Experts of a small language model: a softmax router.
Below are experts of layer 6 (counted from 0) of a mixture-of-experts language model. Rows are named router (the router's row for the expert), down (a neuron's output weights, with its number) and show model dimensions 0-255. Each number is 50 + 15 x the weight over its row's rms, rounded and kept within 0 to 99.
After each expert's rows: a language model's description of what the expert responds to. This comes from a sample of Wikipedia text that the model never trained on.

# expert 12
router:33 48 51 35 51 29 52 52 65 53 30 41 84 60 64 49 59 55 65 77 40 61 56 53 34 61 59 45 48 49 25 58 21 53 79 49 51 64 40 24 33 57 68 30 73 78 63 51 68 56 45 53 59 54 39 58 59 83 45 61 62 49 51 61 53 49 20 64 48 00 52 47 51 20 58 63 38 40 56 41 65 54 35 49 79 03 60 36 57 61 38 36 54 63 58 25 83 62 92 49 39 46 45 46 57 42 40 50 45 57 41 50 62 51 20 54 64 54 47 57 34 22 62 49 61 65 62 60 47 61 67 55 77 55 33 29 42 46 39 54 39 43 37 65 54 72 50 33 51 59 52 27 52 35 76 66 47 32 67 64 39 62 63 64 68 58 47 57 49 74 67 57 33 53 57 40 68 42 33 63 47 48 68 62 53 64 61 61 59 23 56 25 39 41 33 58 63 59 54 37 57 42 54 73 46 18 36 41 37 34 42 52 76 67 67 77 46 38 53 47 32 75 66 69 36 63 34 32 70 66 70 44 43 59 51 44 51 53 63 51 09 26 15 45 50 53 66 39 17 55 75 40 56 34 61 66
down0:52 38 46 82 26 42 51 34 52 44 42 23 58 27 19 44 62 73 51 03 49 47 15 48 48 71 30 52 39 35 50 53 40 50 42 62 52 08 50 32 52 59 61 69 45 45 61 36 44 78 92 80 63 38 58 74 53 59 53 41 47 60 36 47 38 46 43 62 34 45 62 57 35 47 61 68 57 40 76 32 40 70 59 54 60 37 59 56 42 45 64 44 57 47 72 57 53 50 78 54 13 68 27 26 53 32 49 51 52 58 35 29 52 42 59 53 72 63 43 72 51 18 34 23 32 59 66 38 34 49 32 43 60 48 58 26 69 63 41 51 57 48 53 71 56 47 54 20 40 51 78 61 31 55 55 59 78 53 73 60 47 46 75 44 71 61 46 33 35 64 35 38 37 43 41 39 67 54 41 44 72 72 49 59 54 72 50 47 81 33 51 40 39 35 50 71 65 55 42 42 37 64 73 57 84 73 60 37 37 58 41 63 45 36 43 61 55 50 57 32 52 38 53 37 32 68 48 34 51 50 51 67 51 43 25 78 24 69 56 54 31 36 35 61 52 59 64 58 61 43 67 33 54 42 40 96
Numbers and quantity words

# expert 2
router:38 69 54 47 60 57 44 57 60 30 60 37 33 41 45 44 29 61 55 15 34 40 66 37 26 23 44 75 27 51 72 44 48 69 62 70 60 30 49 57 62 82 81 40 53 55 52 50 57 69 57 42 15 41 51 39 56 41 61 60 46 23 37 30 56 19 60 28 45 28 52 39 61 59 45 70 46 62 57 21 48 37 33 49 33 70 55 47 43 71 56 54 60 55 65 55 35 45 37 60 23 78 57 76 28 65 53 35 66 35 73 36 52 52 29 63 58 50 34 51 61 45 43 48 40 82 40 62 23 40 50 38 65 18 51 38 46 55 42 36 53 54 44 53 51 19 45 31 39 72 63 32 51 65 48 47 36 34 36 40 54 60 43 40 45 42 23 19 36 27 26 51 31 45 44 60 41 56 58 74 56 66 26 45 42 40 67 51 52 43 57 60 85 67 66 65 65 48 17 42 31 29 27 32 45 49 64 61 40 54 56 44 20 30 64 71 67 54 49 69 56 54 52 56 60 44 55 46 67 25 51 50 45 35 82 41 69 35 40 56 52 66 64 84 62 21 66 73 73 24 36 76 47 65 48 41
down0:44 60 53 38 54 28 63 51 52 49 48 46 64 97 59 62 36 72 46 59 53 66 54 32 55 20 48 83 51 32 43 56 36 67 58 40 68 62 26 26 40 46 49 54 35 32 64 79 67 68 55 49 38 48 65 45 31 29 56 58 35 39 53 47 41 87 52 45 49 47 45 57 53 60 64 55 54 60 29 41 38 37 43 26 44 68 62 47 40 48 75 41 59 14 81 53 67 47 33 02 38 42 29 04 68 43 49 57 60 49 73 52 46 51 52 47 37 68 52 55 45 47 20 36 99 58 63 56 52 52 63 62 37 54 31 34 54 49 67 43 64 63 27 55 42 68 48 65 57 58 68 66 62 34 72 60 53 45 50 35 42 40 63 54 55 52 42 61 39 25 50 63 55 39 37 53 33 38 60 54 56 33 54 55 46 50 74 38 54 68 47 55 54 72 51 68 42 47 40 59 52 81 28 26 35 52 34 35 62 42 60 65 52 53 51 35 68 53 48 12 58 58 13 36 36 44 83 33 17 47 67 64 43 44 49 26 43 36 33 21 47 55 18 40 43 36 60 58 81 37 73 35 57 48 53 63
Taxonomy and species names

# expert 14
router:73 74 43 23 45 58 31 47 27 48 45 40 33 59 69 51 51 26 20 54 63 47 52 49 60 32 18 52 66 32 57 61 73 40 38 54 41 61 75 57 49 73 40 37 42 60 68 72 65 53 36 67 58 66 36 45 58 64 69 66 57 25 47 40 76 73 75 42 65 41 33 56 36 52 68 47 43 48 21 54 32 57 61 71 62 26 33 69 40 55 42 42 58 72 42 64 48 56 11 47 77 31 53 39 52 51 27 43 60 34 43 55 60 58 60 48 64 58 49 46 14 51 57 49 43 41 40 69 45 39 52 42 52 50 53 80 47 60 46 54 34 44 35 75 43 46 49 75 54 69 30 62 31 10 58 27 58 43 64 54 56 65 44 37 60 35 41 59 59 41 60 20 63 61 36 51 28 28 53 43 38 51 49 52 24 68 47 52 42 69 64 70 27 55 44 64 40 46 21 39 36 40 63 40 71 72 48 72 74 59 25 44 50 44 08 51 53 42 14 61 21 76 45 59 49 19 47 81 61 73 55 41 65 58 22 66 53 53 67 34 49 51 58 71 53 56 77 50 62 64 38 55 40 52 71 55
down0:35 95 15 48 67 43 50 58 41 62 59 39 39 86 62 34 37 52 44 41 85 39 43 33 42 27 43 67 59 49 47 68 44 85 53 38 36 38 45 79 49 59 66 78 48 62 50 30 63 73 35 49 49 44 54 63 63 56 34 58 43 44 62 44 39 12 37 44 50 78 65 50 56 60 49 32 60 60 35 40 54 39 44 56 56 63 60 64 78 64 68 66 47 49 58 59 38 61 70 55 51 46 66 44 72 35 66 71 55 40 68 49 76 38 49 70 56 52 72 65 44 60 41 73 52 58 63 26 66 32 66 32 38 37 58 66 68 02 73 53 67 54 31 49 44 70 39 49 66 37 63 82 46 58 41 33 80 42 43 68 60 57 56 46 44 70 60 55 66 46 21 50 35 42 41 54 45 45 24 53 48 49 49 69 41 32 46 18 68 48 57 61 53 41 76 46 54 55 43 59 54 14 59 34 38 87 37 56 12 66 57 31 36 26 32 66 57 50 59 61 40 52 54 51 61 38 65 34 48 67 52 44 55 58 41 53 49 67 16 49 40 63 50 48 28 57 67 24 56 38 79 69 58 62 49 60
Foreign personal name pieces

# expert 9
router:73 43 70 47 49 76 36 53 51 61 58 52 49 50 67 51 23 46 61 54 55 69 31 38 79 49 60 63 41 56 48 47 51 34 50 59 70 64 26 55 85 43 29 45 29 57 35 43 45 72 76 47 53 45 45 53 67 63 77 46 41 66 46 41 28 66 34 48 44 43 52 62 91 57 45 44 81 72 39 47 18 57 49 25 73 45 63 64 48 36 57 24 05 13 48 51 50 42 83 47 52 47 66 71 56 47 48 08 37 40 27 80 59 58 48 49 46 64 33 77 53 64 54 35 43 50 40 73 50 50 67 34 40 62 29 37 29 50 53 46 60 33 57 72 52 48 51 56 76 33 51 53 29 42 40 61 51 67 72 50 63 69 56 47 37 73 74 51 48 39 62 58 37 41 66 39 79 30 61 50 52 74 54 41 54 38 38 30 76 33 63 46 13 49 45 26 37 25 44 46 51 69 49 32 71 32 53 54 70 64 60 59 48 54 29 42 45 54 57 59 54 43 41 42 83 87 65 45 48 44 52 59 38 22 45 44 47 61 48 49 29 56 61 38 31 37 58 18 47 58 24 76 46 67 51 45
down0:57 53 44 42 19 69 35 35 59 43 48 31 49 58 50 40 13 51 48 84 69 50 57 38 51 69 59 19 27 40 83 67 53 43 63 26 43 50 65 44 43 99 55 42 73 75 57 67 25 60 24 71 30 64 75 51 43 53 26 45 52 20 56 50 59 54 48 41 66 41 42 54 55 57 51 39 82 41 63 42 52 39 56 50 54 16 63 59 36 54 25 55 52 64 55 55 59 40 33 44 63 69 35 32 77 46 46 67 38 32 30 34 51 25 60 37 56 40 53 30 62 62 47 82 54 50 72 64 35 31 58 44 65 67 56 46 41 50 45 59 55 55 38 55 56 57 11 49 56 76 29 45 36 41 65 48 34 50 14 66 38 48 56 49 46 54 82 58 45 38 64 28 31 36 31 43 51 44 78 65 40 59 63 23 36 64 56 38 48 62 61 53 55 83 57 44 73 49 50 34 42 61 52 63 48 38 49 36 25 34 57 70 73 68 38 37 56 49 53 60 64 72 73 51 64 41 45 45 60 38 40 43 31 41 34 69 60 73 77 43 52 28 53 43 35 61 37 48 64 60 52 28 81 64 79 55
Article titles, pronoun subjects

# expert 5
router:54 44 52 26 46 77 51 56 56 60 61 50 34 77 48 58 58 42 28 88 25 53 27 68 52 80 50 45 39 54 53 24 31 59 57 56 63 40 66 53 47 69 57 44 21 82 53 40 44 41 78 71 43 66 40 52 48 78 54 66 57 56 58 47 36 52 49 47 46 40 44 39 52 46 41 64 59 51 59 66 34 37 52 58 76 47 42 46 70 56 53 66 23 52 33 31 48 60 31 43 57 35 68 65 53 39 33 57 48 27 23 39 44 41 37 53 28 39 49 38 22 47 52 62 27 44 33 50 76 39 26 38 62 50 34 51 47 64 31 36 57 28 42 42 19 26 50 41 56 31 46 71 78 38 59 44 69 57 57 40 72 63 50 30 56 47 65 75 62 57 16 62 27 41 63 65 44 70 39 47 63 24 56 25 52 66 54 44 41 42 62 54 30 24 62 66 69 48 61 58 62 53 59 58 70 40 38 44 56 50 67 97 68 80 65 45 37 75 62 68 53 64 30 22 26 58 54 42 36 48 23 68 50 36 60 46 37 47 63 23 68 25 52 13 36 72 33 43 64 48 30 24 66 52 42 40
down0:59 62 60 46 54 46 32 60 74 74 65 46 59 35 51 59 21 44 61 54 36 37 32 80 80 40 63 23 56 31 71 86 45 56 40 00 57 43 69 60 86 83 37 55 55 62 69 66 35 44 71 56 54 66 49 48 61 57 69 81 45 42 26 41 39 57 67 71 56 66 28 37 68 32 48 41 62 54 25 71 28 32 58 60 44 35 41 50 64 30 50 46 60 35 22 70 01 40 66 62 48 51 43 44 23 55 56 44 64 69 57 56 47 23 70 74 46 51 74 33 55 43 56 50 36 66 43 57 58 51 45 25 53 43 45 58 65 47 41 54 42 71 56 52 37 55 64 66 47 62 46 44 72 62 36 48 70 35 45 42 62 93 61 53 15 46 57 62 57 61 48 18 66 45 60 36 71 65 51 46 53 38 55 49 55 39 43 33 45 69 63 35 59 52 69 47 50 47 55 32 37 49 61 49 56 45 30 33 41 53 24 65 46 68 63 75 31 54 44 60 41 40 40 43 25 72 49 46 53 27 32 52 72 58 77 46 64 49 49 43 58 46 51 47 63 61 37 54 60 55 57 51 48 49 49 09
Table cell separators, for

# expert 4
router:43 40 62 76 50 45 46 63 41 71 32 80 52 19 21 42 57 59 32 66 81 40 63 63 43 57 57 52 60 40 36 54 51 39 45 33 10 51 59 28 58 53 49 61 81 62 09 39 45 55 34 30 63 58 44 65 51 67 81 62 38 38 49 43 62 44 57 78 41 34 53 22 47 56 18 43 73 58 45 65 41 67 48 40 27 41 74 28 69 56 56 68 34 39 50 31 35 28 64 40 59 58 24 41 61 41 69 72 50 60 50 46 56 26 72 35 70 61 31 45 55 46 52 57 52 49 52 49 25 78 47 59 23 52 60 94 55 27 69 57 30 79 52 53 41 37 74 58 52 48 61 26 27 39 38 45 24 48 40 51 47 45 26 50 47 51 45 45 60 44 46 46 54 58 19 51 57 37 35 52 51 41 46 50 47 58 35 58 63 86 30 37 50 51 61 28 61 39 58 66 67 39 82 35 42 31 49 39 51 66 44 25 72 37 63 46 61 09 48 51 63 42 61 50 30 48 36 57 38 54 37 38 34 77 45 75 32 39 60 50 75 49 31 54 65 57 36 56 34 27 21 50 42 46 48 69
down0:20 56 64 20 59 68 51 54 44 49 53 36 65 23 51 54 56 53 63 53 36 55 31 69 31 46 34 37 43 55 47 67 55 59 58 50 40 54 27 53 52 32 55 21 41 40 23 37 34 54 54 38 84 50 67 43 49 56 57 61 45 38 44 44 60 53 70 55 60 65 73 53 62 73 89 53 64 63 78 65 56 82 45 59 38 36 73 63 62 28 17 30 43 61 32 55 28 46 78 63 39 50 63 73 77 50 52 42 11 59 44 33 56 79 61 42 49 35 55 39 53 48 60 66 51 63 30 51 56 61 22 57 60 51 38 44 50 39 45 25 72 37 50 75 50 51 38 35 52 88 46 48 74 79 54 52 43 58 51 14 49 73 29 40 76 69 29 54 49 64 42 43 53 54 66 42 59 46 50 39 36 38 38 47 77 70 75 50 38 76 61 47 39 60 49 72 43 33 43 47 68 40 36 80 49 18 69 32 45 23 42 43 84 70 47 53 31 36 74 62 40 40 28 77 49 34 54 47 52 59 37 72 34 44 65 58 34 46 63 48 46 63 43 46 35 45 60 68 32 56 33 69 72 40 37 46
Word-initial pieces after capitals

# expert 6
router:57 24 39 53 57 35 33 87 39 40 57 55 37 50 65 55 52 33 66 55 48 50 37 56 29 51 60 57 37 40 50 47 61 50 35 08 74 64 59 50 37 60 43 65 39 38 69 52 43 64 49 57 42 51 70 83 33 42 15 56 66 66 58 66 42 69 31 78 50 60 66 24 45 41 71 45 42 30 52 82 28 63 48 50 46 79 53 68 51 37 60 43 64 58 68 48 27 75 43 51 28 55 37 36 34 30 59 36 39 66 75 71 41 48 54 60 65 55 55 63 43 42 69 53 40 38 36 41 54 37 72 38 39 53 44 25 44 50 24 52 53 70 53 49 75 61 64 38 30 68 30 35 43 36 58 59 62 55 47 43 27 23 73 64 95 87 64 68 49 53 66 53 62 82 73 40 57 42 67 67 43 36 52 45 72 33 61 22 54 21 61 31 53 54 45 30 44 68 78 61 33 59 63 41 43 56 70 90 59 24 65 57 43 44 42 52 32 43 56 62 58 28 58 51 31 39 29 36 56 32 23 30 59 47 25 55 61 37 47 41 41 41 42 65 57 40 55 70 57 54 68 35 66 51 51 36
down0:63 25 38 57 23 47 31 58 58 69 82 62 37 21 31 30 49 28 57 38 72 72 62 62 43 61 26 19 62 60 53 40 45 53 80 48 34 45 48 57 66 55 35 36 50 45 51 56 36 49 39 70 28 45 43 36 41 34 77 52 35 62 34 51 68 57 43 44 37 40 70 52 41 42 69 54 37 47 49 27 51 40 51 43 41 46 39 61 32 58 45 33 32 74 52 64 48 51 34 49 60 59 47 44 62 96 69 35 53 80 49 61 37 40 62 34 60 65 00 32 53 82 60 49 16 52 63 44 52 37 38 58 44 26 44 55 46 74 76 52 53 51 66 64 41 73 48 40 66 28 49 66 56 43 33 74 42 51 32 58 84 66 59 65 57 69 71 37 44 95 32 53 58 59 63 33 59 35 40 57 56 37 46 48 68 70 59 45 62 41 86 58 44 48 69 22 65 36 53 41 40 57 40 46 45 41 47 67 61 45 69 62 71 61 69 57 43 38 51 48 55 39 75 35 50 35 28 34 41 30 42 73 62 65 35 44 76 31 36 09 48 51 41 58 54 53 47 61 56 45 47 73 64 63 63 73
Common nouns for works, people

# expert 10
router:58 55 39 41 43 57 56 29 47 30 65 44 72 61 50 49 67 45 68 36 50 23 36 40 63 70 62 62 58 57 44 43 48 49 41 48 62 27 43 27 38 32 38 47 63 41 21 54 63 79 58 53 48 52 56 69 25 61 68 40 27 56 72 70 79 58 44 61 42 45 27 62 40 26 76 44 29 54 52 57 84 45 85 44 64 49 30 55 55 32 57 18 35 58 61 41 76 44 44 51 37 62 68 45 46 35 81 12 25 46 44 45 44 48 37 53 62 67 45 32 22 71 65 53 32 48 64 42 86 55 48 42 55 73 42 49 73 50 46 49 20 41 50 48 32 72 51 40 41 30 55 42 66 51 69 67 87 64 45 54 28 55 53 81 58 55 51 61 68 54 49 32 59 48 83 52 15 70 67 57 52 33 63 61 53 17 60 29 62 48 29 67 55 39 25 44 55 62 54 28 87 64 18 64 61 73 64 56 48 54 42 48 36 46 38 38 56 53 48 65 31 41 46 37 53 28 41 37 55 40 58 25 59 64 62 55 57 31 55 64 65 45 61 62 29 62 69 28 38 29 47 69 36 59 63 33
down0:44 59 64 47 44 60 78 81 54 50 32 38 90 48 44 75 43 68 32 40 57 28 95 37 14 56 66 40 68 69 48 58 60 64 49 54 51 53 56 24 42 68 43 40 52 46 41 54 74 42 58 49 50 53 48 66 65 43 56 63 56 61 27 63 26 66 58 39 79 71 19 82 62 52 42 44 54 42 26 53 56 64 82 56 48 37 45 56 35 65 62 61 44 66 38 63 56 36 61 53 63 61 58 78 57 51 69 92 54 48 18 78 70 30 62 39 31 49 53 59 32 61 33 47 40 40 62 79 36 60 49 47 62 32 28 51 25 40 63 58 59 49 54 48 41 64 41 16 38 60 57 36 60 42 48 45 63 33 65 69 57 52 56 32 62 56 60 31 46 58 68 53 58 46 63 73 18 69 75 45 50 55 71 75 34 30 32 71 38 32 41 46 28 71 57 62 43 60 38 65 42 52 48 60 41 22 40 52 30 24 62 41 28 36 13 42 72 37 47 42 48 40 49 63 69 71 61 49 54 44 30 46 36 55 59 41 50 57 68 38 48 30 72 49 35 62 33 63 30 76 37 51 48 61 63 52
Objects and pronouns after verbs

# expert 11
router:33 31 47 68 28 38 26 43 55 54 56 47 80 68 66 69 71 37 56 32 56 37 70 56 57 45 62 46 56 57 58 72 76 46 28 52 26 42 27 59 50 45 52 70 52 54 34 60 41 46 50 67 58 71 73 46 50 31 32 44 50 48 78 52 26 21 62 49 64 69 55 99 46 65 53 29 50 40 50 37 48 51 29 62 23 67 40 35 37 37 18 63 51 02 55 66 58 34 63 33 55 40 47 76 49 60 43 71 76 60 33 56 16 48 55 37 63 31 44 80 48 57 35 54 57 36 43 35 51 51 56 58 65 64 47 57 65 66 47 76 55 68 66 36 86 44 31 45 68 41 48 39 65 57 55 56 47 46 47 28 55 33 43 47 42 39 49 33 78 79 47 57 59 43 82 54 86 65 42 29 72 53 54 66 50 44 52 74 51 62 41 54 51 70 51 71 40 57 65 60 58 58 53 50 11 45 33 43 48 48 60 47 68 75 33 47 48 54 62 26 51 55 47 52 74 50 60 50 17 62 31 55 45 38 50 42 52 73 46 52 46 86 82 65 35 33 32 66 43 65 59 43 47 38 55 61
down0:32 38 66 57 45 50 47 42 44 44 43 88 60 13 70 43 61 64 48 60 33 51 46 66 69 43 58 59 43 48 38 45 40 50 39 27 75 50 60 77 28 64 92 69 51 37 32 52 38 30 44 44 50 53 54 67 59 39 63 63 41 47 46 54 54 31 29 66 41 53 29 57 49 38 58 71 62 66 47 52 71 59 54 39 41 56 31 56 56 86 49 67 76 10 47 39 29 57 54 62 79 51 63 42 44 58 19 32 24 63 51 46 45 53 44 49 29 54 61 43 67 81 49 48 46 61 70 40 79 31 63 73 75 56 30 49 51 15 40 31 61 44 75 80 59 61 46 73 69 61 47 32 51 43 51 60 82 50 40 82 54 60 69 60 62 45 61 59 79 59 49 39 50 53 48 53 26 40 50 52 38 71 48 43 67 48 26 30 78 65 65 65 71 56 59 23 62 48 63 44 32 68 43 42 85 62 64 54 53 51 37 30 76 22 71 51 41 45 25 50 52 31 64 29 62 49 42 47 43 52 40 71 31 72 27 65 64 70 62 63 58 56 73 50 57 63 34 67 74 44 49 40 45 55 45 53
Infobox field labels

# expert 3
router:39 39 39 45 47 52 79 59 46 44 45 57 54 58 47 49 70 53 74 56 45 59 65 42 70 41 48 95 40 29 35 56 55 25 50 59 50 42 23 27 40 46 50 38 50 53 61 48 37 46 34 44 60 42 85 39 87 63 65 27 70 64 46 15 22 45 59 62 58 72 35 57 45 61 44 55 67 70 67 80 58 58 33 39 61 53 70 71 53 60 60 54 49 55 46 67 78 34 69 67 68 37 62 54 61 62 48 53 41 32 46 68 56 29 76 72 27 44 41 23 73 59 42 24 64 55 65 24 41 44 59 60 43 60 54 36 36 70 57 58 44 28 39 22 59 47 38 67 40 71 58 36 42 47 60 52 42 69 51 60 47 36 52 58 70 53 49 59 72 37 60 75 57 43 58 34 23 53 64 32 30 73 44 33 37 52 56 33 56 47 48 70 63 27 77 77 56 65 37 49 34 42 33 64 44 56 64 41 43 54 32 78 49 28 39 44 49 79 55 33 40 65 33 32 75 68 51 77 75 67 73 52 67 47 38 72 09 51 28 28 59 31 50 45 51 38 56 37 79 74 48 56 53 46 39 36
down0:40 86 43 32 72 42 38 59 49 57 66 56 51 46 51 41 53 56 63 41 57 48 53 59 64 67 49 40 51 45 37 47 38 59 53 34 60 65 47 56 48 12 28 64 32 39 45 46 52 55 24 46 35 16 46 58 21 22 52 50 53 43 48 56 26 39 60 73 57 25 50 70 68 73 69 67 41 64 33 55 48 77 91 45 43 54 44 46 39 58 55 41 37 73 65 40 23 55 38 42 67 42 30 35 52 49 57 40 02 47 30 62 47 72 49 81 45 36 38 29 58 51 42 34 38 37 46 55 51 37 44 50 78 57 61 32 47 63 51 63 36 43 55 58 34 57 37 56 67 22 33 73 40 58 30 48 51 36 54 66 58 82 63 52 41 39 55 41 67 39 30 34 31 52 65 42 36 32 48 24 60 36 33 47 46 26 60 49 21 76 49 63 56 33 45 55 51 62 51 51 35 54 48 49 53 42 58 24 62 77 39 49 37 73 59 20 47 52 53 60 32 14 67 78 49 40 25 47 49 41 41 35 51 34 43 31 59 81 33 15 24 41 19 58 42 52 80 51 57 30 44 28 55 16 64 38
Table and section delimiters

# expert 7
router:41 40 73 51 51 68 77 47 30 77 43 64 55 57 66 07 44 11 50 44 40 58 54 39 38 30 46 46 56 61 17 53 42 65 63 52 61 15 61 50 37 59 39 59 15 48 67 58 45 42 38 50 39 39 64 33 77 43 48 37 59 60 45 49 53 45 58 53 52 47 62 49 44 27 43 59 54 62 28 39 73 51 51 38 50 68 24 38 50 43 37 39 45 79 53 51 53 86 58 57 36 54 86 22 62 52 42 57 41 32 27 65 61 66 23 24 42 45 68 65 53 59 37 38 48 70 73 44 75 88 46 42 58 53 54 45 41 62 63 51 47 58 45 48 56 42 33 57 44 32 63 71 23 48 51 44 37 31 43 37 59 17 76 39 30 43 45 42 36 32 52 55 57 12 54 49 33 51 49 44 68 53 74 59 50 73 28 49 30 34 67 45 54 47 32 15 15 43 43 64 37 52 70 68 68 50 59 43 58 63 71 32 25 66 31 39 32 46 58 55 45 46 69 41 54 67 61 64 64 35 66 79 38 60 63 40 34 70 41 47 33 46 52 45 61 73 40 34 40 39 64 22 31 30 21 48
down0:36 27 57 56 40 52 43 45 52 66 52 56 33 42 44 65 64 26 70 43 17 58 70 63 76 46 43 37 50 56 73 70 46 61 61 47 23 72 71 56 51 71 53 35 55 39 46 50 64 43 42 63 31 65 37 11 50 43 66 50 50 60 48 51 41 23 75 56 57 46 14 39 41 47 32 44 42 77 20 21 23 40 41 54 56 58 33 53 48 71 43 51 56 18 40 51 39 35 49 34 41 39 43 40 45 55 79 51 41 47 66 58 49 36 52 55 65 41 34 57 60 24 63 47 65 43 72 42 41 40 79 30 61 66 80 51 67 56 40 66 46 59 77 75 53 88 36 59 43 51 54 08 38 40 22 72 45 54 25 49 64 53 39 15 36 45 64 47 36 70 36 43 43 38 43 29 74 69 47 32 71 46 50 47 77 65 48 40 64 61 20 21 67 47 68 31 50 49 48 65 62 51 56 25 38 56 42 54 50 50 35 41 40 54 66 52 53 35 56 53 60 75 49 63 52 40 31 45 76 39 62 73 41 62 54 81 42 51 56 46 52 78 45 56 70 07 33 62 40 61 45 45 47 62 33 23
Dates and temporal prepositions

# expert 13
router:55 58 53 28 51 27 68 58 33 30 50 52 52 45 72 49 52 57 44 47 34 63 22 40 50 54 37 43 71 43 62 40 67 35 23 53 40 61 71 67 48 22 31 32 57 35 78 53 35 23 65 43 52 42 46 43 40 37 24 55 52 67 34 40 46 57 52 25 48 50 50 11 43 46 50 60 18 37 74 35 66 44 73 62 70 65 46 77 59 33 49 63 42 47 42 69 38 44 53 68 54 58 44 63 48 54 72 36 27 65 62 46 52 48 56 45 45 50 48 35 95 50 61 33 69 49 71 33 53 54 22 52 56 40 82 44 48 62 59 30 42 56 46 34 28 47 49 57 74 42 58 80 85 71 33 58 31 72 58 44 42 67 52 68 33 57 50 63 43 59 50 66 16 14 35 52 53 39 78 25 31 54 54 41 48 64 65 56 56 47 48 70 29 54 23 44 57 37 53 50 39 51 47 44 56 53 65 39 34 28 46 30 44 34 64 63 80 44 55 14 50 26 80 53 31 63 68 30 57 84 63 31 87 46 57 55 56 49 36 31 47 47 68 33 50 34 63 35 50 63 72 30 58 74 41 47
down0:17 43 44 68 58 75 64 68 55 69 36 26 43 40 26 62 40 48 43 47 55 21 45 57 31 50 36 47 56 17 53 38 79 48 47 45 62 62 51 49 68 48 73 63 61 49 38 34 57 45 10 61 67 24 43 56 32 66 38 61 79 36 74 34 68 34 51 48 50 40 45 66 45 53 30 33 29 37 65 53 37 65 38 37 47 23 50 66 42 41 57 31 72 44 45 49 44 53 49 64 55 65 32 89 71 42 71 53 61 63 47 30 50 53 57 51 17 38 48 44 30 62 65 75 48 59 86 55 62 37 54 49 48 57 61 47 54 42 33 54 61 60 44 59 39 23 46 37 61 42 41 36 33 41 46 51 72 61 21 09 31 50 72 61 29 59 42 47 45 55 51 46 46 31 46 31 47 56 44 56 50 62 37 35 43 86 69 38 73 46 51 59 38 25 30 46 45 80 46 70 48 43 55 30 58 53 30 65 75 30 55 52 69 42 82 34 66 63 50 39 92 56 86 44 52 55 73 86 58 43 51 45 55 49 33 49 70 25 57 56 67 61 53 51 26 56 66 55 62 34 54 26 53 49 54 25
Foreign name fragments

# expert 0
router:67 64 51 84 96 54 35 52 53 49 19 45 54 61 30 37 51 67 59 50 43 76 41 51 67 60 39 63 67 58 44 56 43 60 58 74 74 52 46 71 57 35 76 59 27 52 46 26 65 32 51 37 56 47 39 39 56 17 48 42 49 48 55 53 63 68 41 49 60 70 66 70 47 40 30 40 39 48 54 41 54 55 74 29 59 51 49 24 21 53 58 19 53 59 49 40 66 34 19 50 54 54 44 31 83 32 24 51 49 40 74 43 40 53 32 67 30 53 63 45 56 46 54 26 37 42 24 57 61 46 26 67 35 47 46 54 30 15 44 51 42 50 53 43 56 54 34 76 41 32 25 75 66 51 42 53 90 47 32 58 50 60 33 68 24 34 73 50 27 75 40 44 56 67 17 44 37 35 11 53 56 50 64 41 77 37 45 41 14 48 59 56 53 31 62 45 32 41 72 51 43 79 44 72 62 60 46 53 63 45 46 31 73 67 63 16 59 39 31 33 49 47 39 33 34 43 53 45 41 47 54 75 58 46 49 53 27 30 38 58 48 39 60 44 65 69 35 51 43 52 56 47 20 51 51 37
down0:58 37 63 41 48 59 49 54 68 46 36 37 80 72 69 46 15 68 60 54 36 38 66 41 48 44 56 41 21 51 49 49 52 56 34 66 63 60 65 58 65 42 43 41 61 41 60 60 26 40 28 53 54 61 18 48 37 48 52 20 64 69 77 38 51 31 56 29 38 41 43 55 94 12 48 47 42 54 90 31 50 66 43 74 54 76 61 28 51 48 52 45 63 42 29 46 65 55 60 35 61 26 49 45 15 68 45 00 47 51 52 45 56 52 86 53 54 41 53 94 53 48 51 38 40 51 45 38 58 47 74 35 42 29 51 58 24 42 46 51 32 76 33 57 55 74 20 48 48 41 46 46 33 62 49 54 44 38 63 38 53 45 58 78 72 53 50 54 71 61 36 64 65 41 55 49 27 78 58 48 60 27 30 52 42 67 54 53 37 63 39 61 53 61 44 23 57 52 61 50 25 49 61 62 49 75 51 40 47 42 64 54 55 34 47 67 83 61 62 59 14 42 53 47 55 46 41 47 48 25 49 58 65 39 54 50 80 42 64 21 69 47 54 37 37 67 64 31 70 70 32 59 69 30 36 29
Prepositions and coordinate minutes